Experts of a small language model.
Size: 9 layers, width 192, vocabulary 16384, 21.3M parameters.
Experts: 80 experts in each of 4 layers, 96 squared ReLU neurons an expert, a softmax router.
Training: a variant of Adam for the experts, 574M tokens, 8756 steps.
Below are experts of layer 3 (counted from 0) of a mixture-of-experts language model. Rows are named router (the router's row for the expert), up (a neuron's input weights, with its number) and show model dimensions 0-191. Each number is 500 + 40 x the weight over its row's rms, rounded and kept within 0 to 999. Numbers have three digits each.
After each expert's rows: a language model's description of what the expert responds to; "gets" lists some tokens that make up at least twice as much of what it gets as of all text. This comes from a sample of Wikipedia text that the model never trained on. Tokens count by the router's weight.

# expert 9
router:495475467556473521432476464460528523575501467546524462448502512476450521481518533455480524540434446506443528457481542483442545424534555562483536539449470517522566541545467468529451472533461431506470485444464552429478575450485458559521581460519476481476553469500423457450528507514483550435525452519470546468499527526526554455476576531552537537466540546492471477445486542471447529471563452445500543474524524532501524467494454516528535554549505536473425544523528519452565522524531552463538536476507544461564521530504543499535544422487580458458446510453485480561526542531492562528
up0:592521482537537502533475554414510486513485492492487432495464558468552506535521567551575413505514503510503435460520596482537451506493547503472506599515513500555480536585510554531544473502493421490511516436496511503492529470498489521515530551485531530550504527532474511409482484471542526491468515537481495476524489557480540525471528499516585494503528523485517532486496471513448482521510514459521517555475414387443492452509517488458394509505500509441503465460483545549514506469489607494532488473463451472539526502549588510575569565445491479528492464585517510486433531466483558572
up1:456522580482516574562539484455502520494484530536480480508462528490476457564517523504508412498514412523474410482495502574518502454469488501385521546510513452469508467463503484555483565556478482474425471438483446542521430512490505520546521474570532519546513457575415497515456520444437492520508500498476582476552532521524493508477496460519448580457562536443488478513545517458534489526605524479483478498519560457556476505503494468467486522512528561442481523533541503495510559509499507489459510537487510441618446502437529454501484437516551538567500489422496509511443471548561527544
up2:478511467511539510428492460527519466470527542466452454468498460424467502403520508392477493464517451457480469375486505525502432535518490490500509511438511500506504511480511461490495574547514480493391500450537472528511452494462488539468467543593519496442568471475472535498505439484578465475497532558499526570462486470496497509474548523428534510428532528460508518497551532499436517499451550520477447546528501409475472481521514550491454508472496592541670539527461463527519547451543564477504482507532504471495461484471449438486470455534509504497482522429508512514489490530520496443
It responds to: Pipe separators and labels in election result tables, such as Candidate, Turnout, Swing, Majority, Labour hold; also colons in infobox field lists.
gets: " |", ":", "|", " Party", " votes", " hold"

# expert 17
router:472458457537444529450441513453535522583500456515548513461505525422472545464558541474484522496486449537451536469459539453484507457532529582500548515484492534510548492512459473548465512543450447532468463428467550407465527450461471513492575455574495451459539452487447430434540508503466514476556427536466561475508529557531541462465563521516570505472551534537492479467441500432473532451512469423518547490506506509531540428542488513528556571551464517433459518490515548461504548550543574440523504473548554463499533509488495541564517473482533471484476511478490489531493555556487579525
up0:552494472500560537551452540509527517535463465505514504490475517478530540544529566579484478443499466484506504471462539488513484558495456532463534519489500583478530530545520488510518541473420547474403399482491472474535504517498480481468491463515493434543507428483524465435481505503508472504500511480484521418548519477498523484546484460516535551459486453476546577575462507452468504511559488436480585537465517485560517328509479483481500552589527549488490525448561479450453525450506576465511470555503508558468495519481453495605451513495513441514526488451487477500473515596508568465
up1:582411452489523499547470586465483476554533423491431529478501514485532502458484420483509473521514504482522449498492530514454489486522446536476493545525479460446499542582535518435488530476491513477504516450471500416519511462527501482506524503450495444511454483446430399442562489525457459467532404525453525461479521503507529551500532486508523519410518461475499522512558431491475499547517500451533569496525528490443501505532531505503455515476455464399492492471466521475487460524529541605543508576528527495484453479505547484581527541420470463502559439508546466481482509405534599468
up2:471536466506493483485427488462491510507490502476532541492479595485547522511531518471524524502495517534457534505486509460525499455493509551477498511502519490476452479489503436502502527580457497530448405441539528450412435492491549487500430489577537454456521485432517539457514526493473482531508495532539520347504501531438497480521455550495542488531457468546535559592415518459467506492534577485513512501544466480443490414542519490465592536528528504441500536536515484529467552574549640549539461517533531460485501493499468520592503535489535512485562507483445495503469529552466572489
It responds to: Pipes and semicolons separating numeric cells in sports and results tables, usually right after a digit, such as 38; 16 or 1 | 0.
gets: " |", ";", ");", " —;", " •;", "};"

# expert 27
router:470479488528463499458485449443509558549509469511574495462536511485497571508507562483482519541497473527439545461465540476484522448529552557465510555462495527537513502526491469508477464536458451512483434439461529460466520484462434500535532426548483487492525490500453450423533521501484556487552444545441632468500564554529552409445531528538500572456519508487433468482449530421445497461529465474542524486511501510530516437536476532553540557529454528431432531521522533453539528530510535462530505472555508478567543529462539583540544451450507467485469529477477513545546566538490538585
up0:482402448485513522535401517506465462560531473433424531446506526480552494515494440533508546509529521546463512559504478485460552487519466513465554474545492539498446562584530516507405523479472532492431499418525521495491514472468444476501530458499512514479483503430447427480497502538463542489537541565475518476481479519464460510447528478520558479414441503525518555538489560439493430557487499448541439380426515492473526478496515529443429532499496493471522546533463466475505513501494555534517484501507529449519540433429563507517510489374460514533451462508553519497526536467453534496
up1:489489514528538449482522463472493452486517445476540440505511484462514465497439496489525493521548457517514518393483583522438486497536454474426489536458503494524461515539525495468513511589516508580519548538534539502494558481513484440580515447490486601504537523511376555433487568516548489484487534551480404540469471615484521524466504550472499499511492463419523463511533566554494566490518557444481459534482478479437468422505505481491480503458527500452522475482495430545551479455498560402585536498490481521468510505521532479528507532455541491514445458505422548523489545499515526543
up2:503527473541441480498499470454512469516575496459506501569528472560462451483528571482541527581540501512455521527493561485486506481450534510523479504475453473499470504478498553544514506573451564536527388401554530470553543472595509478438563484520493479523477524518470527449500527485513494569514469491454456527520515526538511538563495573498490466441542505484493518517525521574530506462422484477543556526483477446549502498496510500433563554509421505489504458488437468504480521492462435443473453531468358508430528541445501509453487430463525481533435531506513528503448543469543563569
It responds to: Pipe separators between cells in tables of sports fixtures, TV listings, pageants and bibliographies; also semicolons and slashes in lists.
gets: " |", "|", ";", " /", " found", " –;"

# expert 54
router:475463431561523519472486444501525512509537485487598463510534505426437550489522522490500558568485441534461499451467539494505565445507532546523512531404466546516531472499452497499448488526456475496462443458468543465466553487465462529549528450525459464495506465474471451429537529542500545466528448557446498487477475596528555457484560556536502571481567578506462450490471557466444527439480463482528583489556507500542528451519457500508562519509443568468424552539562514475524517504536548443496556496543490479542503498490505560524526432491564444479477539481486491550521542556489532574
up0:479465509508522455469527513454545527554493540507488510528529459488397544541492434517515581574492486591544510484496471529436555511521552485527511471463461604555467465504546529463480460517557552474477535503438517503511510500470490565502495452474469547487502494534531393510527497540525510509491498540500459510442503474481500442462485466625499524496588527485513533492574544489536417467484445516575578514510547513470458477513525507436543491486481469471514463469539443526512469463514496554461529462623555503554483585521520513511563512546564493467507518518474429491481528450445574521
up1:491521491459483442504520491497535475504521517468463501524482438540430458492490499467529551574488511604539512496536537484557468434498534420560535517489467525392386414467493491477533456461537448493514538549485393508526527528476494489461456544473474439572492519434470459511506469526402473497571457535477466477581529581573462524512457440532505519500545546559493458488507521528474511474481520495510499500502475498540480534539515440436517570499406563487405512470538547483628495499519486516504517474544505509553514541521503547504509506525500491456506495495452547527478527504545499529
up2:502497446488506513592512487486518475555523525496515585494416571521538475450556422523443458534502531480449446577489434525531438486528477500533512463569497453528586499428463442536504547483494457467505459467527481497483465513529491493522528508586552466484532457569554562435580486481465438575476514474541514446499501510492473496511457553522453475535484504488493478437465472502534487503575491428532548404468507503462478517490521478494466501517500512538557509564542458574455619508557462453478508484478487464486543434438533457495474513502496534533510507594478494501546428447491530483
It responds to: Pipe separators, empty cells and column headers in sports and election tables, such as Votes, %, Score, Opponent, Pld.
gets: " |", " |\n", " ", " %", ";", " Votes"

# expert 44
router:506448428504489533452472475456497533541503456536575489482498511473454519478509538472464507533450475508414512455486522437488544457512547544460518541445443555530600560539480475562471498511412467513465493448463500480495522482509492542535547466558459437432522485488467438394502509530477597490556469514451550477510507521504508489442547555569519523458539515480473427467509514484487527473540479464522543457537481519518500490547475500519512519531488562449492538524551537432530561518563555428564541492548538456504516544500551538519553475437484471421476526506453443522543552516452557599
up1:454475409535551515511458472491480450511609442453502499574567523474560480499549484423476440557448480507516449476584466528541521536492511478481452442495491447513559532630462477567478539504468463472450477429436534497484497467550504486490464542406513538516522500512476549440451470580450500527468511508458493573557505537456487575483522638520540524479506527482550488499490505534477516496468530491463457513462495509494544503482504507507506442460510558448535508509419492474481554523551452507531514523442523560493475571547494468493513529504462539529523533478540455509514559487474553524
up2:567528474451405492480541430509529505501489445516582531453499464509503472511518495498499483522531506507446558551484467460499502579552427492475464483495509502446509465499511504467488499496475514509504524559554506475494481484478535510449563590591549456468543546498555504545500525470460566450536494487496540406484479502519452504503501565543524482374549424451525499560485475453509387485444424491531458478450453482491483542520476468536539505526487491487560583539513464511475499481494456541587483453559514377576501463485474474464411505490513508519475507486535486519514581505519457513
up3:469430508533559532571467494464493498457536461476482455553430516483537502438485465525547559576425461469576488554478544477519527525513476467418511437519477480496536527554568513567486535511488520494428487579547512473492479493552468569476514458485490609433493519415471418423500458521499492475494470529455502497498507513521529435506496503543520578542498500490479501515546558549492478520541485492529528459499479499478488508527546501562418425500466509515527412491518450448485542504474519501414476501503511478480524546501474505544501410420483472608491504518560524487483492474443446588
It responds to: Section heading markers == and === after blank lines, plus opening parentheses and quotation marks in lists.
gets: " (", "==", " \"", "===", "====", "See"

# expert 15
router:464494457521442560475445462509489530561496479551570479457547506439470504507584546477443489499490501528406491475495569468490518526512503526439487550419470517505550548516482495546418480545488452488460441496515523434430467481478456547534572467554493470506503443455466503464517522514473533445562438496423547488517481549485547490472548533540529510495484543492446473491499511416436494488536495438539584483522527517520546426522442525515493542561479561493462596517545538470528557535534539466575534463514536475500557499520565546538559477473554457421465494478489476493525534547448561524
up4:487469486500471465520490504540592531496510445547506455535541518422448487523500573513542457511518491552440487440479501534497479503517465544463578519488480535457543499440461501438496504453475609563467467496545566497548477523515512455484489534479542515520554482439560567527486538525419504494515507517436459509483477525402525501459534487484492542415481533493631501529520489463531490496496541440513529460505555543476486531544405481575505466550529492540520471493574499506489475460503454488548533520459560423508523415536440527586612485498524512479530534436513506518510486477453474480
up5:470507475533481515465498473488540534538540420514537454559484466530489519559513586438438526578495484508511525555526483518509510485555494485503511519483418575436531526443448498459529493515485545495530450455517454430532478465536456570506445507545528477486468515517518443538478566463543432486463440502442459537494537529497457530447516513484506543444556469568546553555488549533502509496589527462472587555452439470505491523460491492527617487444475469427569439492488474476467546491520439541506540483467451448467495460448494487528486528493548500552493548479395533524544525549515437515
up6:516554602447434418524535547512465508514531549460504596510527491474516509576537480478624531530520510454484460494412480510537477482522457492471511492492529550531504527425522530513539425506456494485416472477527480505540498525464486454489494485487444472514522498573508498455472478512478498495447449485429495510512550511484483527523521412473502532527468510397455453619494506549531481494523492543490587456544528504460520482573455449424489557520508563489497535475478527501466456543473420523467567517456537487494467583412500526481443465502466487490539424527498501488502518569494504532
It responds to: Prepositions after a verb or noun, especially in sports and career text, such as joined from, played for, against, under.
gets: " for", " on", " of", " from", " by", " at"

# expert 10
router:484502449581480547487430464458506517574562496512514502454509539447435544454499527461495500545470491529435521463429539475458515491518480506446573571460435555511573536540426498525426500516478460495419491458499523483430504483486457516524527467548486449475526460489473482450507507581451557449503439547449549463528528550486544452484529538593540545509498569530478523452525508502467507438505464420508538485571505506539536472498508518534535582544477551504462538527517516474525533510556556474568508466532525475508560522521502524545580517497540496435452479436438486547562553526455548527
up0:540474482551536527546491436458620480496533490506525498452469457481495561481521461563540476561468489537565480489472462504616472492506457472478513437535452517474505513475517543513583519492499516520470484482497496539549532450537458505495469529493416502494491363512502428504538506502418488475502430522559511467498506464519477500548480483493492481494481518534451451513442518484526471525505428478542460548533523457371471510442481436572534484525590424456491467516519511540448509498481469485463576511417528503446448443432509467490488553535556516459467506471506476443490479486481559558
up1:463491420522486509447515515526505469473517544513497495531469534527503450467486489519514529583543504503450471494581526551505546454556510488552495412544564427469468555485547487536532497469492480569514529464525516509435458547533480456542542517536436493464517534541517410544575425522455492510513452475523542482589561487444419434554485522558500572501495432544461527449499476517441554480506424434495499496573555585569546496522501499481498507454550510477486454544494478497525456506447506500545460590452525541486547485502485461464480518506516498536475501567503441504499613481447507507
up2:469540510468480582520482535536593494503525475509468497528504500515507512438450556484462508491428402487545554518516522521471478497548467476454595534501470585520531517396466488490484476493539556514496416461501542512592523497486482491510454508477509538454525490445470489492481561522535478518464428442486449494514498523440484497474493582540460483515510464508551511567461478528501549449458464461444584458492426466495495462440539424504555533519521528511479472415560480498548549436479453456562488476465495421492547499477470578537510491460416500411457520483529496529522517558454455483
It responds to: Words in prepositional phrases of time or place, mostly of and the, plus during, following and throughout, as in rest of the.
gets: " the", " of", " during", " following", " this", " at"

# expert 46
router:506495478530456523447511472476550563552520434520511463451535557487460557460547574490481520540473502525433509488450538481484537470544511527473529516437465509504546496531472442565457491559450459521465513405464528442467524458456443572529557446542495473491534491480420487452538557574458532484493447533435560480503520527549535472469505541559506529464574517529469500493457513475418500466521434469508571472523554529532513497548469520544529539582455507450475574522519538493533545532522537490543518471507506480527567544510530554538537445413529422475455519458449496541510541579467555538
up0:522536525446573452478438535549413542492404426511511505462477477520475545428458588542532571514501481578497504550484463426525412503470542509590477493489462484497562519529540522455519546503557600487540504483436517453444442534476528538520499413518522509527488536456525505481441525561504481451499526543504496526497516524533547491515478501555510430459536481553538523496471470489541466498471489551486536515445542530433487500440522512472616499534483502567534423544512502501496491466535541485525469518426452565521481559564472554456474492467521477541505492469463525536475522550506562481
up1:500447539466441415510500422535520521492506453492501530502491602481481518415562600504450509567470514482427513505547503524482466524488457480436485474495529532481482524518543584554520494524500441495485521544525506518454469506478500485490552520479488495552491499553478542507446507522553508462599503553446528448539466487511463561490514502455481535391415501477449474567457498408412473515526515516512491468432563484485502488513422534520495508519520488480501474467523473501506531484477472477518619511457506386483547542516593519550569451544529482545480502502540502452520478505469484573
up2:495511550494494563496568469444507552434450502505508541395451484467463464474498501517460496563476516481469520489521538525536548508475538578521543473534508581535516468463485564563570448473427586461491532431525546556544545458556547457507526555482514531411483494450522486490538516541470524553505511505591532520454506502498436510553471463493410524499644568573533485461483523510536589563488437536528473482543520507489487519551490485511470482478517500424494511521438534513515510513462561499504485502522545531480527560444531544522450440499552482517519536495491495485495459545471442512
It responds to: The and the after prepositions or at sentence start, before named teams, places and organizations, as in the Washington Redskins, the team.
gets: " the", " The", "The", "the", " two", " its"